Experts of a small language model.
Size: width 768, vocabulary 32000, 124M parameters.
Experts: 20 experts in each of 8 layers, 224 GeGLU neurons an expert, 2 picks a token.
Below are experts of layer 3 (counted from 0) of a mixture-of-experts language model. Rows are named router (the router's row for the expert), gate (a neuron's input weights, with its number), up (a neuron's input weights, with its number), down (a neuron's output weights, with its number) and show model dimensions 704-735. Each number is 200 + 20 x the weight over its row's rms, rounded and kept within 0 to 999.
After each expert's rows: "raises" lists some tokens whose logits its average output raises strongly, later layers aside; "comes after" lists some tokens at least twice as common just before its tokens as in all text. This comes from a sample of Wikipedia text that the model never trained on. Tokens count by the router's weight.

# expert 11
router,211,199,208,224,202,192,197,242,217,179,180,195,207,200,217,184,200,181,199,208,192,194,169,215,165,203,207,175,204,234,207,187
gate0,181,218,206,209,230,203,199,170,184,207,232,202,224,180,205,226,206,217,193,191,200,236,207,227,204,161,196,198,198,204,201,188
up0,168,196,199,229,189,232,205,190,207,192,170,216,183,193,195,221,187,196,190,217,199,164,207,148,184,202,225,219,190,249,187,186
down0,199,176,176,222,202,204,200,184,246,216,208,183,198,243,203,224,213,213,201,171,225,216,212,198,203,181,178,182,206,213,197,196
gate1,174,183,197,195,165,218,223,186,170,187,191,204,208,166,187,214,188,231,219,250,214,194,241,197,198,200,200,208,215,200,189,195
up1,209,235,211,165,207,223,163,243,224,182,225,213,183,217,232,233,178,188,195,183,194,171,190,175,191,196,145,199,183,191,202,186
down1,201,193,171,166,221,169,204,226,198,182,181,205,207,239,197,208,195,163,166,180,204,224,178,211,210,220,199,192,173,217,208,182
gate2,162,223,161,171,191,202,176,202,213,237,232,154,192,193,224,224,189,177,197,243,212,181,166,196,214,193,201,198,230,197,201,236
up2,199,170,196,166,211,253,219,215,219,206,162,184,217,221,178,194,210,221,181,198,206,212,215,237,206,225,209,190,216,196,169,184
down2,207,174,187,187,211,214,190,187,201,197,197,203,192,157,162,207,231,232,208,164,237,187,203,201,175,201,190,178,199,205,175,181
gate3,202,169,230,214,191,221,191,183,211,204,214,198,220,161,183,176,206,210,210,237,195,192,210,223,203,232,190,202,195,169,186,240
up3,263,203,162,193,205,175,230,198,187,179,179,158,212,207,201,203,202,185,213,220,201,223,157,167,206,181,188,180,214,205,211,186
down3,198,195,169,186,217,203,190,234,227,200,224,222,193,175,171,222,205,201,206,194,191,210,172,226,219,201,178,216,170,185,229,195
gate4,202,210,165,180,196,199,223,183,201,192,191,168,209,214,228,214,219,154,230,190,202,209,172,196,163,197,205,194,214,171,202,201
up4,185,206,199,208,194,223,205,151,187,187,226,208,214,210,195,215,207,220,216,224,189,179,217,216,223,178,212,247,198,202,164,182
down4,148,244,196,226,221,205,201,189,195,189,185,210,214,184,194,239,233,187,200,184,196,194,219,202,237,182,182,203,200,186,174,211
gate5,210,182,164,157,222,194,178,193,225,182,155,178,208,197,219,186,219,238,190,240,155,186,188,193,182,216,228,168,211,199,207,201
up5,206,188,191,177,219,180,190,179,226,190,160,191,200,204,227,228,201,242,163,237,190,189,212,166,208,232,231,215,219,210,198,182
down5,227,186,225,195,198,268,212,208,190,187,197,196,198,184,188,187,180,211,194,186,184,192,194,204,230,220,193,206,203,217,193,200
gate6,239,221,167,236,194,220,118,179,176,168,222,214,192,199,206,197,190,188,186,192,197,190,214,182,230,200,216,208,176,213,223,168
up6,214,165,187,205,207,169,183,190,212,203,198,197,185,206,168,190,182,187,222,188,222,212,198,224,177,157,209,205,230,176,188,210
down6,222,195,178,179,185,227,204,171,215,192,201,202,155,197,211,219,209,211,215,186,221,185,222,230,218,178,198,182,200,153,174,217
gate7,202,185,240,174,204,158,194,200,206,162,224,196,179,202,201,217,215,179,202,194,202,233,185,174,204,197,221,208,228,207,223,195
up7,215,178,246,206,223,190,196,202,200,219,208,183,211,240,166,184,225,207,171,234,200,217,204,199,214,206,210,201,221,234,181,212
down7,186,204,218,221,204,208,181,189,208,194,216,210,191,190,185,202,186,195,168,239,209,209,192,232,209,231,202,198,153,197,196,175
gate8,175,173,229,193,212,224,175,170,186,181,164,190,183,183,209,188,192,174,232,209,219,224,205,210,207,180,225,200,157,185,217,221
up8,188,229,170,176,178,157,234,197,223,176,184,155,192,242,194,213,219,214,183,182,204,193,225,198,196,189,179,191,232,247,215,177
down8,184,200,197,206,162,207,195,186,182,174,219,216,229,206,231,199,220,221,220,186,205,199,206,185,258,217,223,186,221,180,219,186
raises: " |", ";", ".", "tr", "tar", "reaching"
comes after: " |", "|", "us", "a", " species", " ="

# expert 14
router,177,210,205,201,160,190,218,223,201,192,163,177,219,221,247,204,183,191,191,184,168,181,200,209,239,184,189,221,163,184,227,158
gate0,166,189,189,204,200,225,187,218,186,224,212,231,187,197,185,189,207,248,216,182,223,191,203,216,189,193,199,204,201,215,223,224
up0,205,193,210,175,195,201,206,195,195,187,188,240,197,172,175,170,203,225,204,192,196,186,198,220,173,223,179,210,256,209,191,195
down0,212,183,207,176,219,220,183,205,194,183,198,188,207,188,235,203,187,211,153,193,203,220,218,196,145,198,171,170,206,223,182,187
gate1,168,190,206,210,216,214,196,199,183,218,214,194,191,203,191,232,178,188,226,168,170,207,224,230,171,235,224,191,187,213,162,195
up1,186,184,180,193,198,189,171,193,229,178,234,209,238,220,207,216,198,219,202,190,164,214,230,190,211,213,194,181,194,174,192,172
down1,235,202,204,198,165,185,193,197,189,186,204,194,197,187,243,169,207,196,180,217,222,187,209,195,182,232,197,180,187,189,156,205
gate2,206,165,194,253,197,210,208,214,220,193,162,190,240,159,188,234,182,173,215,192,178,234,189,205,238,193,215,190,192,195,166,216
up2,200,202,209,187,244,184,196,222,200,206,208,214,161,195,181,161,178,224,195,209,212,199,178,230,245,211,234,208,216,228,232,158
down2,171,184,192,211,209,188,177,207,221,185,187,238,211,211,254,158,220,187,196,204,196,194,195,202,235,174,217,196,177,173,174,200
gate3,207,197,202,153,207,188,181,208,216,181,225,213,186,205,179,242,190,199,199,202,202,195,174,182,185,208,180,190,178,200,232,205
up3,165,188,193,240,187,221,173,204,182,210,194,173,221,184,200,168,211,198,198,184,184,187,196,187,197,135,217,210,195,200,156,188
down3,210,192,218,156,201,196,182,183,211,192,180,195,183,201,198,205,189,231,204,200,207,208,216,201,203,195,205,173,193,240,192,225
gate4,148,215,208,175,212,201,204,205,207,188,236,204,234,180,202,200,181,198,173,180,220,166,213,215,186,202,217,166,182,191,167,218
up4,207,209,170,151,212,171,247,197,216,188,227,235,245,226,207,193,197,203,164,227,192,220,192,199,192,175,217,166,192,208,218,246
down4,223,211,243,199,215,199,193,208,188,232,214,185,231,211,189,192,206,192,189,196,159,222,186,200,176,207,175,184,199,214,185,235
gate5,209,185,185,168,183,197,174,204,202,178,166,232,190,231,185,206,218,242,233,182,239,179,207,181,234,195,194,197,171,187,213,173
up5,207,208,237,158,194,190,198,169,161,200,206,182,183,217,197,217,236,240,253,171,231,207,187,182,204,229,199,183,170,177,190,182
down5,187,186,223,236,211,190,205,235,174,180,208,233,200,199,222,217,199,194,235,210,203,207,177,216,200,242,204,203,206,203,206,186
gate6,180,219,207,178,216,182,171,173,176,220,213,177,208,198,198,213,237,183,148,202,196,186,199,202,218,188,210,228,184,201,247,218
up6,205,180,200,210,173,210,207,223,187,184,201,230,186,216,179,199,167,192,210,210,208,204,217,183,187,191,188,202,220,175,179,198
down6,174,211,218,199,134,198,183,216,202,195,182,209,168,213,197,213,184,209,199,184,171,194,222,167,152,199,179,194,210,192,194,157
gate7,211,188,267,184,198,197,214,217,193,210,176,187,177,200,226,189,161,198,170,190,190,200,147,187,175,234,206,170,202,212,185,190
up7,204,184,198,198,186,156,217,189,193,209,207,203,231,231,208,205,190,224,206,181,183,182,205,187,196,206,233,185,175,196,173,219
down7,187,208,218,215,242,193,186,191,174,177,195,205,196,185,204,183,189,146,202,178,226,194,189,217,220,236,164,187,230,188,169,206
gate8,236,201,189,211,175,222,236,177,200,180,200,203,231,210,203,218,170,213,201,187,199,181,224,183,227,139,204,204,205,188,198,184
up8,202,168,181,204,212,216,191,196,202,171,175,228,190,214,207,188,161,215,182,180,206,185,220,206,205,222,202,212,185,198,204,202
down8,209,230,237,197,212,189,207,192,187,236,171,212,192,187,179,190,202,204,190,190,232,193,209,183,202,194,170,197,172,200,217,193
raises: " of", ";", ",", " and", ".", "\n"
comes after: " the", " a", " The", " his", " an", "The"

# expert 16
router,216,204,226,222,228,167,208,183,155,232,202,216,155,230,202,233,212,193,184,201,185,162,207,162,239,188,217,197,169,197,181,185
gate0,214,190,209,185,225,183,226,196,227,208,225,179,207,201,198,205,191,168,191,181,204,185,224,223,155,201,214,195,191,179,187,213
up0,186,212,172,205,177,231,172,213,199,190,216,209,157,212,191,179,210,208,197,209,197,204,186,178,244,215,164,179,216,233,230,203
down0,199,210,180,192,207,194,192,216,225,195,213,214,218,181,211,203,179,236,213,190,233,241,226,196,201,180,204,184,201,183,204,192
gate1,203,169,160,213,225,214,160,207,225,196,245,166,185,226,199,197,175,205,175,216,197,179,163,152,193,184,181,179,213,208,182,185
up1,198,223,226,191,179,236,225,195,209,198,164,218,196,194,211,194,223,226,221,206,188,223,227,209,183,206,220,186,218,191,236,168
down1,226,169,205,202,180,226,197,180,186,193,206,245,166,206,182,210,242,194,196,215,195,234,160,225,204,181,185,216,166,198,220,201
gate2,210,220,197,188,192,174,177,205,190,167,192,167,202,214,207,199,215,196,211,192,198,191,185,209,177,186,222,199,170,206,182,184
up2,205,196,176,215,206,222,219,200,207,226,191,227,211,199,195,206,186,199,209,192,179,199,197,193,223,189,174,217,213,194,209,216
down2,195,203,156,221,194,206,215,185,209,213,193,209,189,185,184,193,178,199,203,212,251,202,211,175,199,214,182,182,164,154,230,211
gate3,243,189,200,215,219,170,184,207,204,204,184,202,164,187,200,207,223,192,197,199,163,168,196,211,167,164,245,174,208,202,190,193
up3,245,185,204,228,189,176,243,213,172,195,208,195,179,211,202,201,222,186,201,187,189,200,193,175,177,182,220,193,210,208,177,183
down3,225,146,225,160,147,172,250,221,212,186,188,226,199,215,213,171,231,201,218,214,186,177,205,211,203,243,211,229,202,205,175,178
gate4,176,186,233,194,194,175,171,212,217,215,195,225,187,219,209,219,202,195,204,213,186,185,219,245,192,185,243,193,181,203,234,229
up4,184,187,194,228,187,176,177,200,164,217,228,250,172,251,215,223,214,213,185,194,195,226,212,245,210,215,216,190,191,198,194,239
down4,228,172,217,202,192,202,176,187,182,222,202,199,206,212,180,181,236,215,219,149,230,227,212,224,165,221,192,185,219,208,191,161
gate5,188,209,198,181,172,179,208,185,220,210,174,209,244,205,204,207,223,203,216,172,178,188,173,196,189,183,162,216,214,176,220,213
up5,200,187,198,243,194,208,188,181,180,225,213,180,178,181,187,208,193,198,191,211,219,201,218,215,173,197,253,202,168,211,210,196
down5,214,182,176,216,190,165,204,197,206,178,197,203,149,198,184,199,196,205,183,199,209,196,198,232,205,186,212,173,203,171,200,204
gate6,215,194,203,200,229,193,239,203,181,182,157,220,182,210,201,235,174,177,200,219,175,191,177,207,181,210,234,216,164,222,158,210
up6,190,202,199,198,193,173,234,234,194,215,186,188,205,205,195,223,194,194,198,171,200,188,179,190,166,159,223,223,187,190,160,203
down6,216,190,184,195,220,214,180,168,198,201,191,216,190,227,205,197,174,207,250,220,213,201,215,173,193,234,168,203,214,222,208,206
gate7,212,176,213,211,187,169,207,205,185,190,261,176,214,215,182,193,192,212,205,159,187,222,161,203,204,184,221,173,188,192,178,167
up7,187,190,189,200,184,224,172,205,217,220,194,215,235,209,196,211,227,195,182,210,217,193,191,195,201,220,176,187,178,198,191,173
down7,213,231,161,215,221,215,202,210,202,219,196,210,209,194,234,200,223,196,180,203,214,207,193,213,185,178,159,201,203,191,190,160
gate8,172,229,238,208,195,169,193,238,194,183,201,229,212,168,222,208,180,184,204,195,204,176,181,202,194,193,183,184,212,208,191,186
up8,217,189,166,216,216,207,229,167,203,197,180,211,193,198,186,218,232,224,184,209,216,169,218,176,206,218,177,177,220,244,189,173
down8,202,211,194,157,168,198,208,240,203,188,164,207,213,206,226,244,223,184,181,199,189,205,199,199,165,210,230,209,186,212,201,152
raises: ",", " |", ".", ";", ")", "\n"
comes after: " in", " of", " In", "In", " on", " to"

# expert 0
router,188,197,215,175,188,233,187,187,217,222,202,215,194,211,199,203,193,208,187,214,177,193,186,190,232,210,197,187,226,212,216,217
gate0,194,200,188,196,195,176,190,221,188,206,184,207,231,245,207,215,189,172,193,228,197,233,189,184,214,179,151,232,176,182,189,205
up0,191,211,171,200,173,212,190,230,194,230,153,218,215,244,183,197,221,177,204,222,203,228,201,145,195,192,162,210,140,203,209,213
down0,204,200,227,203,216,227,173,188,182,177,187,231,223,261,168,159,226,175,205,187,228,219,185,200,245,200,188,210,209,211,212,198
gate1,175,195,180,182,198,199,153,221,198,236,189,199,211,202,191,199,228,211,204,189,198,207,171,227,199,204,173,212,175,195,195,209
up1,213,220,194,178,190,218,225,185,182,173,189,204,198,195,209,207,173,204,189,201,191,186,187,167,202,209,222,204,213,192,232,192
down1,199,181,190,207,175,176,185,196,183,196,227,187,207,165,192,207,215,231,211,226,174,197,201,224,230,216,200,216,185,226,200,227
gate2,217,190,179,191,191,172,227,240,221,193,220,200,157,207,216,184,239,213,188,190,205,201,198,192,231,221,217,187,195,193,171,208
up2,217,203,181,181,193,157,202,223,250,226,202,210,206,204,214,193,198,180,218,237,200,233,191,202,184,200,170,219,223,223,239,191
down2,199,220,195,210,172,219,201,179,162,213,213,212,184,221,167,191,205,177,177,183,209,204,204,198,205,194,216,219,195,216,202,168
gate3,211,208,188,199,187,213,177,210,238,219,173,219,171,155,192,200,240,203,187,214,214,209,202,217,209,190,251,219,220,222,201,153
up3,206,240,219,209,204,196,184,183,190,201,169,234,214,171,167,185,226,197,188,201,203,190,177,218,213,209,205,230,208,235,210,174
down3,196,210,202,174,183,195,195,215,176,173,180,206,186,198,175,180,170,217,191,176,208,201,189,236,216,206,167,198,219,183,198,184
gate4,184,214,192,196,239,188,181,196,206,235,195,198,206,183,160,216,210,184,205,188,184,205,206,163,201,220,178,205,189,214,197,192
up4,209,227,192,203,190,183,201,212,209,191,176,248,226,224,190,210,222,197,189,215,192,199,219,175,196,219,180,181,172,209,219,240
down4,181,174,181,193,163,203,201,153,186,213,213,174,197,173,218,220,201,196,180,218,230,190,201,208,175,221,177,169,220,222,172,182
gate5,197,167,185,224,206,182,226,207,198,238,178,183,215,195,179,186,149,165,159,241,202,195,220,195,212,205,178,223,230,202,180,180
up5,188,158,194,185,227,185,220,218,211,219,183,184,219,207,200,181,150,173,178,224,204,177,220,211,215,198,153,213,208,197,212,171
down5,190,236,131,161,215,142,182,188,203,216,186,233,204,175,247,191,201,204,176,183,213,198,195,182,210,191,233,208,209,212,188,183
gate6,199,232,168,192,176,224,211,212,175,200,175,209,199,190,252,185,209,209,218,180,183,201,181,176,200,228,190,204,218,173,189,204
up6,185,164,205,216,202,198,171,182,178,190,244,208,202,202,185,247,190,211,185,221,208,183,215,215,214,178,205,196,193,235,200,178
down6,160,189,206,224,164,203,217,217,178,192,211,181,203,196,234,240,215,163,198,208,205,204,194,205,188,180,167,217,175,207,188,187
gate7,210,197,187,201,201,216,185,196,231,252,196,186,207,179,188,168,190,242,164,193,197,204,218,215,235,206,181,217,187,209,166,203
up7,194,213,215,183,220,217,189,218,205,225,249,193,208,201,203,185,193,149,204,180,201,197,204,174,203,171,229,220,173,187,181,220
down7,213,170,187,179,223,219,193,208,190,180,203,198,204,195,167,189,170,204,173,180,206,190,189,226,202,189,234,193,206,227,197,160
gate8,213,178,198,209,186,222,188,232,194,192,211,231,194,199,196,195,187,177,216,258,195,153,182,202,220,163,210,227,198,160,186,234
up8,198,195,199,188,204,228,209,206,185,178,189,222,202,194,194,183,173,196,186,201,226,182,216,238,221,196,190,249,216,190,199,175
down8,216,207,198,225,233,186,184,201,196,222,205,214,256,206,251,181,235,230,206,184,204,211,223,194,205,224,197,168,180,191,188,173
raises: "\n", " In", " The", " It", " On", " He"
comes after: ".", "\n", "==", " U", " ==", "==="

# expert 13
router,217,196,219,211,213,185,210,186,184,198,232,188,216,148,180,213,193,198,196,188,210,220,181,189,184,209,180,237,196,208,207,227
gate0,216,188,237,169,201,232,204,204,215,208,171,220,203,219,163,234,199,196,211,201,206,173,201,196,211,193,213,187,247,226,254,168
up0,214,176,164,154,187,188,179,207,215,234,187,199,205,207,193,170,181,189,192,209,209,180,180,233,197,226,236,199,205,209,185,207
down0,178,174,180,200,224,223,191,178,186,217,186,222,210,176,216,191,201,176,164,180,167,176,178,226,172,194,205,209,213,202,196,196
gate1,205,203,182,204,194,178,204,190,208,236,243,211,204,178,189,207,201,199,206,194,196,185,217,204,199,194,204,217,199,215,198,189
up1,208,195,176,180,234,236,148,227,227,184,238,199,233,214,212,220,203,225,169,197,208,230,196,174,216,209,202,183,200,207,186,188
down1,185,198,199,217,174,217,216,192,210,211,203,165,204,175,149,214,232,205,211,211,202,166,179,200,180,224,191,226,223,215,176,220
gate2,178,201,191,171,176,212,176,191,183,199,172,195,192,199,200,236,216,204,220,200,188,254,199,208,187,205,239,205,218,164,199,212
up2,229,209,186,196,195,181,187,206,232,236,199,210,201,159,191,221,207,165,214,196,188,215,187,203,179,205,236,192,195,201,187,204
down2,212,186,176,219,168,236,213,199,169,214,179,232,152,205,209,217,179,165,187,211,212,215,213,203,237,168,192,192,210,178,196,197
gate3,210,168,192,224,212,232,200,217,254,182,178,217,221,212,222,200,219,208,152,216,183,212,169,171,198,213,229,232,205,208,200,197
up3,180,192,195,193,210,199,202,166,163,229,213,222,176,197,189,212,200,183,224,213,201,237,210,215,195,214,205,200,164,195,216,185
down3,167,191,224,187,187,216,189,188,200,212,225,210,180,216,186,200,231,201,221,218,209,183,206,192,196,201,199,193,186,193,198,192
gate4,206,199,220,179,215,208,159,175,201,185,189,227,214,206,193,162,213,196,253,216,195,193,165,213,208,215,178,233,214,206,207,182
up4,189,193,216,173,202,194,187,207,192,210,163,214,187,195,203,188,202,178,209,180,203,176,190,232,194,220,187,242,207,215,205,162
down4,229,180,232,190,196,214,230,193,226,232,159,168,193,219,193,200,249,205,199,183,185,202,224,158,198,213,213,199,175,198,197,174
gate5,202,199,192,205,203,165,173,195,203,200,181,168,160,178,203,209,170,225,170,174,204,196,205,189,162,237,173,198,219,223,184,203
up5,226,212,187,169,207,199,211,199,205,205,213,208,210,205,198,221,218,177,191,195,228,192,198,212,179,202,200,207,232,224,192,179
down5,211,170,212,191,205,192,199,232,186,178,202,206,228,186,212,203,206,214,215,183,227,188,222,210,208,211,195,193,208,196,232,180
gate6,192,227,207,184,203,201,211,198,227,207,219,186,199,214,214,207,206,185,206,211,205,220,162,194,192,182,198,203,208,215,201,204
up6,190,203,179,213,195,185,232,203,173,202,197,225,217,234,196,181,210,214,206,191,201,152,234,204,190,169,207,206,188,202,186,188
down6,201,212,193,193,200,194,222,207,188,184,169,188,242,198,199,186,198,202,187,182,218,207,226,212,154,193,196,189,220,177,187,169
gate7,199,235,198,193,205,231,201,185,194,195,220,201,188,207,197,214,198,211,221,187,207,184,190,193,209,176,201,205,193,156,230,220
up7,228,210,235,182,175,247,176,194,198,161,216,218,204,190,198,185,207,226,223,181,209,192,204,221,212,178,185,216,196,176,235,192
down7,194,206,218,211,191,181,174,216,186,173,191,205,194,177,200,195,200,172,186,218,227,192,234,177,166,201,214,175,224,179,188,159
gate8,183,211,217,175,210,237,239,201,185,229,208,209,186,197,200,200,209,197,207,201,224,205,210,213,184,168,219,209,194,205,191,241
up8,201,198,190,230,204,169,193,198,227,163,166,202,183,187,197,186,187,219,191,207,168,220,174,207,189,208,169,207,197,166,152,182
down8,165,190,166,233,223,198,192,206,156,177,183,219,225,262,239,218,196,191,217,195,187,196,233,216,219,203,224,226,210,200,183,161
raises: " the", " in", " ", " and", " as", ","
comes after: "-", " (", " is", ")", ":", " /"

# expert 17
router,187,203,186,196,211,168,185,200,187,215,193,195,214,202,237,192,239,185,195,220,185,230,183,207,200,203,206,208,183,200,164,189
gate0,184,209,212,199,189,173,174,204,196,212,215,185,196,171,190,199,195,173,224,217,185,197,189,181,200,225,217,216,230,249,192,224
up0,175,242,158,209,224,166,165,199,186,192,216,215,174,193,204,213,207,202,197,202,189,185,211,218,201,195,199,229,165,193,178,257
down0,223,206,193,172,214,217,225,210,193,217,200,191,213,200,190,205,224,179,212,212,209,183,174,146,186,208,243,190,229,187,179,180
gate1,196,220,226,239,192,204,210,167,183,196,189,221,206,193,200,198,190,222,192,218,181,196,167,174,227,184,212,172,230,168,190,244
up1,220,211,211,206,190,192,222,201,188,192,232,201,187,210,220,238,231,186,220,155,181,218,204,232,219,213,215,184,205,186,193,216
down1,190,185,169,162,204,169,210,209,188,231,198,236,168,202,165,184,233,210,188,207,196,194,195,210,198,223,191,200,216,183,154,215
gate2,198,202,161,204,169,218,196,186,195,203,189,221,180,180,200,211,213,200,195,189,204,210,212,196,175,193,240,216,213,194,230,153
up2,200,220,189,184,177,235,187,186,190,188,185,201,210,190,212,220,214,171,194,213,201,213,198,214,189,190,215,199,201,202,232,175
down2,226,173,179,201,204,198,217,222,230,166,197,212,155,198,204,209,184,208,185,206,201,192,197,191,208,220,164,183,184,216,197,227
gate3,217,175,216,210,199,178,208,199,217,211,180,198,159,179,195,190,231,211,227,197,209,225,222,223,184,209,219,152,173,231,156,186
up3,189,240,187,201,193,222,206,199,203,180,195,174,228,173,214,209,202,206,174,234,194,185,151,204,228,194,193,188,181,181,214,221
down3,200,226,198,191,192,227,181,190,192,174,186,209,193,208,171,202,164,212,229,166,200,182,182,166,199,194,215,221,209,184,209,195
gate4,217,183,191,218,191,198,187,222,224,208,148,198,204,213,177,192,206,196,154,246,195,189,198,195,215,191,221,234,218,208,193,200
up4,213,198,185,170,211,177,182,182,204,179,184,202,208,179,204,207,212,184,188,217,195,186,209,199,227,189,215,181,217,172,183,183
down4,228,220,188,232,228,180,202,184,203,197,177,198,238,206,192,175,223,189,209,198,207,193,208,235,222,215,218,192,172,211,194,218
gate5,201,238,177,162,177,178,233,204,221,177,206,205,192,221,210,201,222,225,206,217,220,225,189,185,242,212,201,186,239,204,224,191
up5,174,146,212,215,200,199,175,185,191,234,217,192,219,209,166,203,199,166,174,172,203,193,174,205,186,208,196,195,176,195,186,207
down5,204,183,192,177,191,206,233,185,231,202,179,191,201,224,169,157,243,169,190,248,220,193,205,161,190,213,212,182,188,207,176,204
gate6,190,228,176,191,185,198,164,214,225,185,204,185,201,202,171,205,204,214,214,192,172,223,212,202,199,193,198,179,194,204,205,200
up6,188,172,197,169,209,207,228,220,193,256,202,213,199,190,208,226,216,168,210,198,218,183,185,187,193,203,171,230,195,183,193,176
down6,202,217,202,170,217,151,195,202,210,172,200,212,222,170,182,207,215,213,193,216,229,197,200,213,194,206,180,219,212,189,195,208
gate7,199,188,226,230,197,187,174,188,204,194,154,190,209,189,192,190,209,188,208,206,193,204,223,209,224,204,180,173,174,208,169,216
up7,176,181,190,202,194,210,220,210,190,159,183,197,186,183,197,214,212,196,179,186,221,213,250,203,162,195,209,257,171,184,200,220
down7,176,195,198,218,211,198,176,210,187,220,155,233,220,217,201,212,222,190,195,205,215,203,196,177,191,175,212,208,198,208,186,207
gate8,194,191,202,196,194,179,197,207,182,196,187,215,212,191,213,220,202,201,202,242,198,211,214,198,210,198,177,187,185,182,191,193
up8,202,207,236,182,216,172,204,217,185,196,198,229,193,178,237,197,191,196,205,222,202,215,204,233,223,178,170,214,163,190,193,200
down8,183,245,197,217,191,233,217,186,213,193,216,215,195,216,221,252,195,180,213,192,204,183,222,216,183,185,182,219,213,222,224,190
raises: " the", " his", " a"
comes after: " of", " in", " to", " on", " from", " at"

# expert 4
router,221,229,215,231,182,198,211,199,210,189,211,171,204,168,208,186,197,193,193,199,212,176,187,197,172,217,198,170,222,173,207,219
gate0,154,239,218,210,183,207,178,228,209,203,183,218,205,190,208,179,224,207,199,176,200,198,193,214,182,190,205,194,215,190,211,226
up0,203,234,227,204,191,205,183,217,189,190,182,211,234,190,205,210,212,234,235,182,198,205,222,214,186,229,197,192,224,193,243,218
down0,222,222,209,186,178,182,182,194,185,152,223,194,197,214,193,188,202,195,217,180,204,187,242,231,218,186,244,200,223,171,190,146
gate1,223,194,190,163,194,211,128,188,182,197,226,175,219,235,187,234,188,203,222,230,222,217,217,222,205,234,204,192,140,214,216,229
up1,176,188,207,233,213,184,255,205,197,179,182,242,190,187,220,196,184,170,161,153,192,195,199,196,216,168,223,202,253,193,208,192
down1,221,169,224,221,228,176,186,181,192,222,192,193,229,219,194,221,179,210,204,214,181,175,228,194,177,201,194,208,195,212,218,205
gate2,177,192,180,187,206,211,214,172,162,214,203,208,208,214,211,214,208,193,184,205,196,212,213,210,226,217,191,202,201,253,185,203
up2,169,189,191,219,219,211,211,165,162,220,215,210,182,193,229,203,197,203,157,224,191,220,216,200,212,216,187,223,193,239,205,213
down2,198,162,191,217,220,196,178,177,180,214,197,180,212,205,215,174,208,188,214,198,226,167,215,209,194,224,178,207,202,188,219,213
gate3,181,192,240,215,189,206,215,233,234,212,239,203,175,193,241,197,210,203,201,207,189,192,155,170,254,222,248,190,205,160,211,175
up3,210,187,181,240,203,221,189,230,201,193,191,213,196,194,241,210,164,193,251,236,189,155,216,220,207,200,201,171,224,228,189,217
down3,185,228,181,230,199,224,217,148,218,194,197,216,196,205,180,182,178,204,198,208,206,209,169,178,183,182,227,183,217,211,194,168
gate4,201,160,237,198,188,196,218,198,225,200,190,177,195,157,208,211,168,189,199,200,178,231,217,169,201,142,203,188,219,160,174,204
up4,203,237,152,196,193,202,188,208,190,180,197,225,176,205,211,209,232,202,190,189,200,189,175,210,198,219,189,245,217,231,185,180
down4,195,197,214,224,202,201,208,225,216,182,243,190,180,182,161,200,210,227,224,205,199,198,193,212,206,222,163,191,162,183,217,204
gate5,192,175,185,180,185,198,175,185,232,193,197,207,190,221,180,209,181,221,187,135,238,223,228,177,170,188,219,207,225,186,253,194
up5,213,203,204,214,215,205,203,219,133,229,201,250,233,182,206,197,218,177,201,244,171,198,163,216,225,232,192,198,171,237,157,217
down5,228,210,219,196,144,210,191,188,201,201,219,180,233,184,208,195,213,241,196,177,172,231,226,236,218,234,178,187,201,193,217,203
gate6,192,215,216,213,196,198,160,210,171,209,195,198,167,197,198,229,158,215,163,180,187,190,197,188,181,209,208,232,168,223,176,224
up6,191,170,195,172,183,191,242,190,234,212,195,217,227,193,183,170,220,190,233,227,200,197,183,217,199,194,203,192,210,171,203,201
down6,209,196,183,185,219,241,205,197,197,214,228,147,201,192,164,208,207,206,173,219,185,208,224,151,194,208,179,198,189,186,205,169
gate7,211,216,220,185,205,208,207,214,190,188,237,211,192,189,220,215,179,175,181,201,196,185,203,228,186,188,177,180,219,199,188,183
up7,163,211,208,189,186,190,221,180,231,233,226,231,214,200,219,224,187,178,191,209,174,192,196,157,212,227,241,184,187,200,181,189
down7,201,187,239,192,207,227,179,213,260,225,182,173,227,217,177,200,206,202,180,191,214,189,211,225,207,212,200,187,232,193,234,207
gate8,187,203,223,195,225,182,212,226,183,224,210,229,164,179,194,188,245,178,184,198,210,208,199,169,189,230,214,184,216,203,246,239
up8,168,176,216,228,206,204,187,193,185,216,214,190,213,201,183,198,208,215,199,190,208,215,217,183,202,217,203,222,276,194,189,217
down8,236,188,227,157,202,187,167,236,232,203,237,197,191,204,188,208,168,160,186,162,196,194,196,185,181,199,202,207,195,231,199,208
raises: "-", "|", "\n", "N", "—", "in"
comes after: " |", ")", "\"", " =", "---|---|---|---|", " ("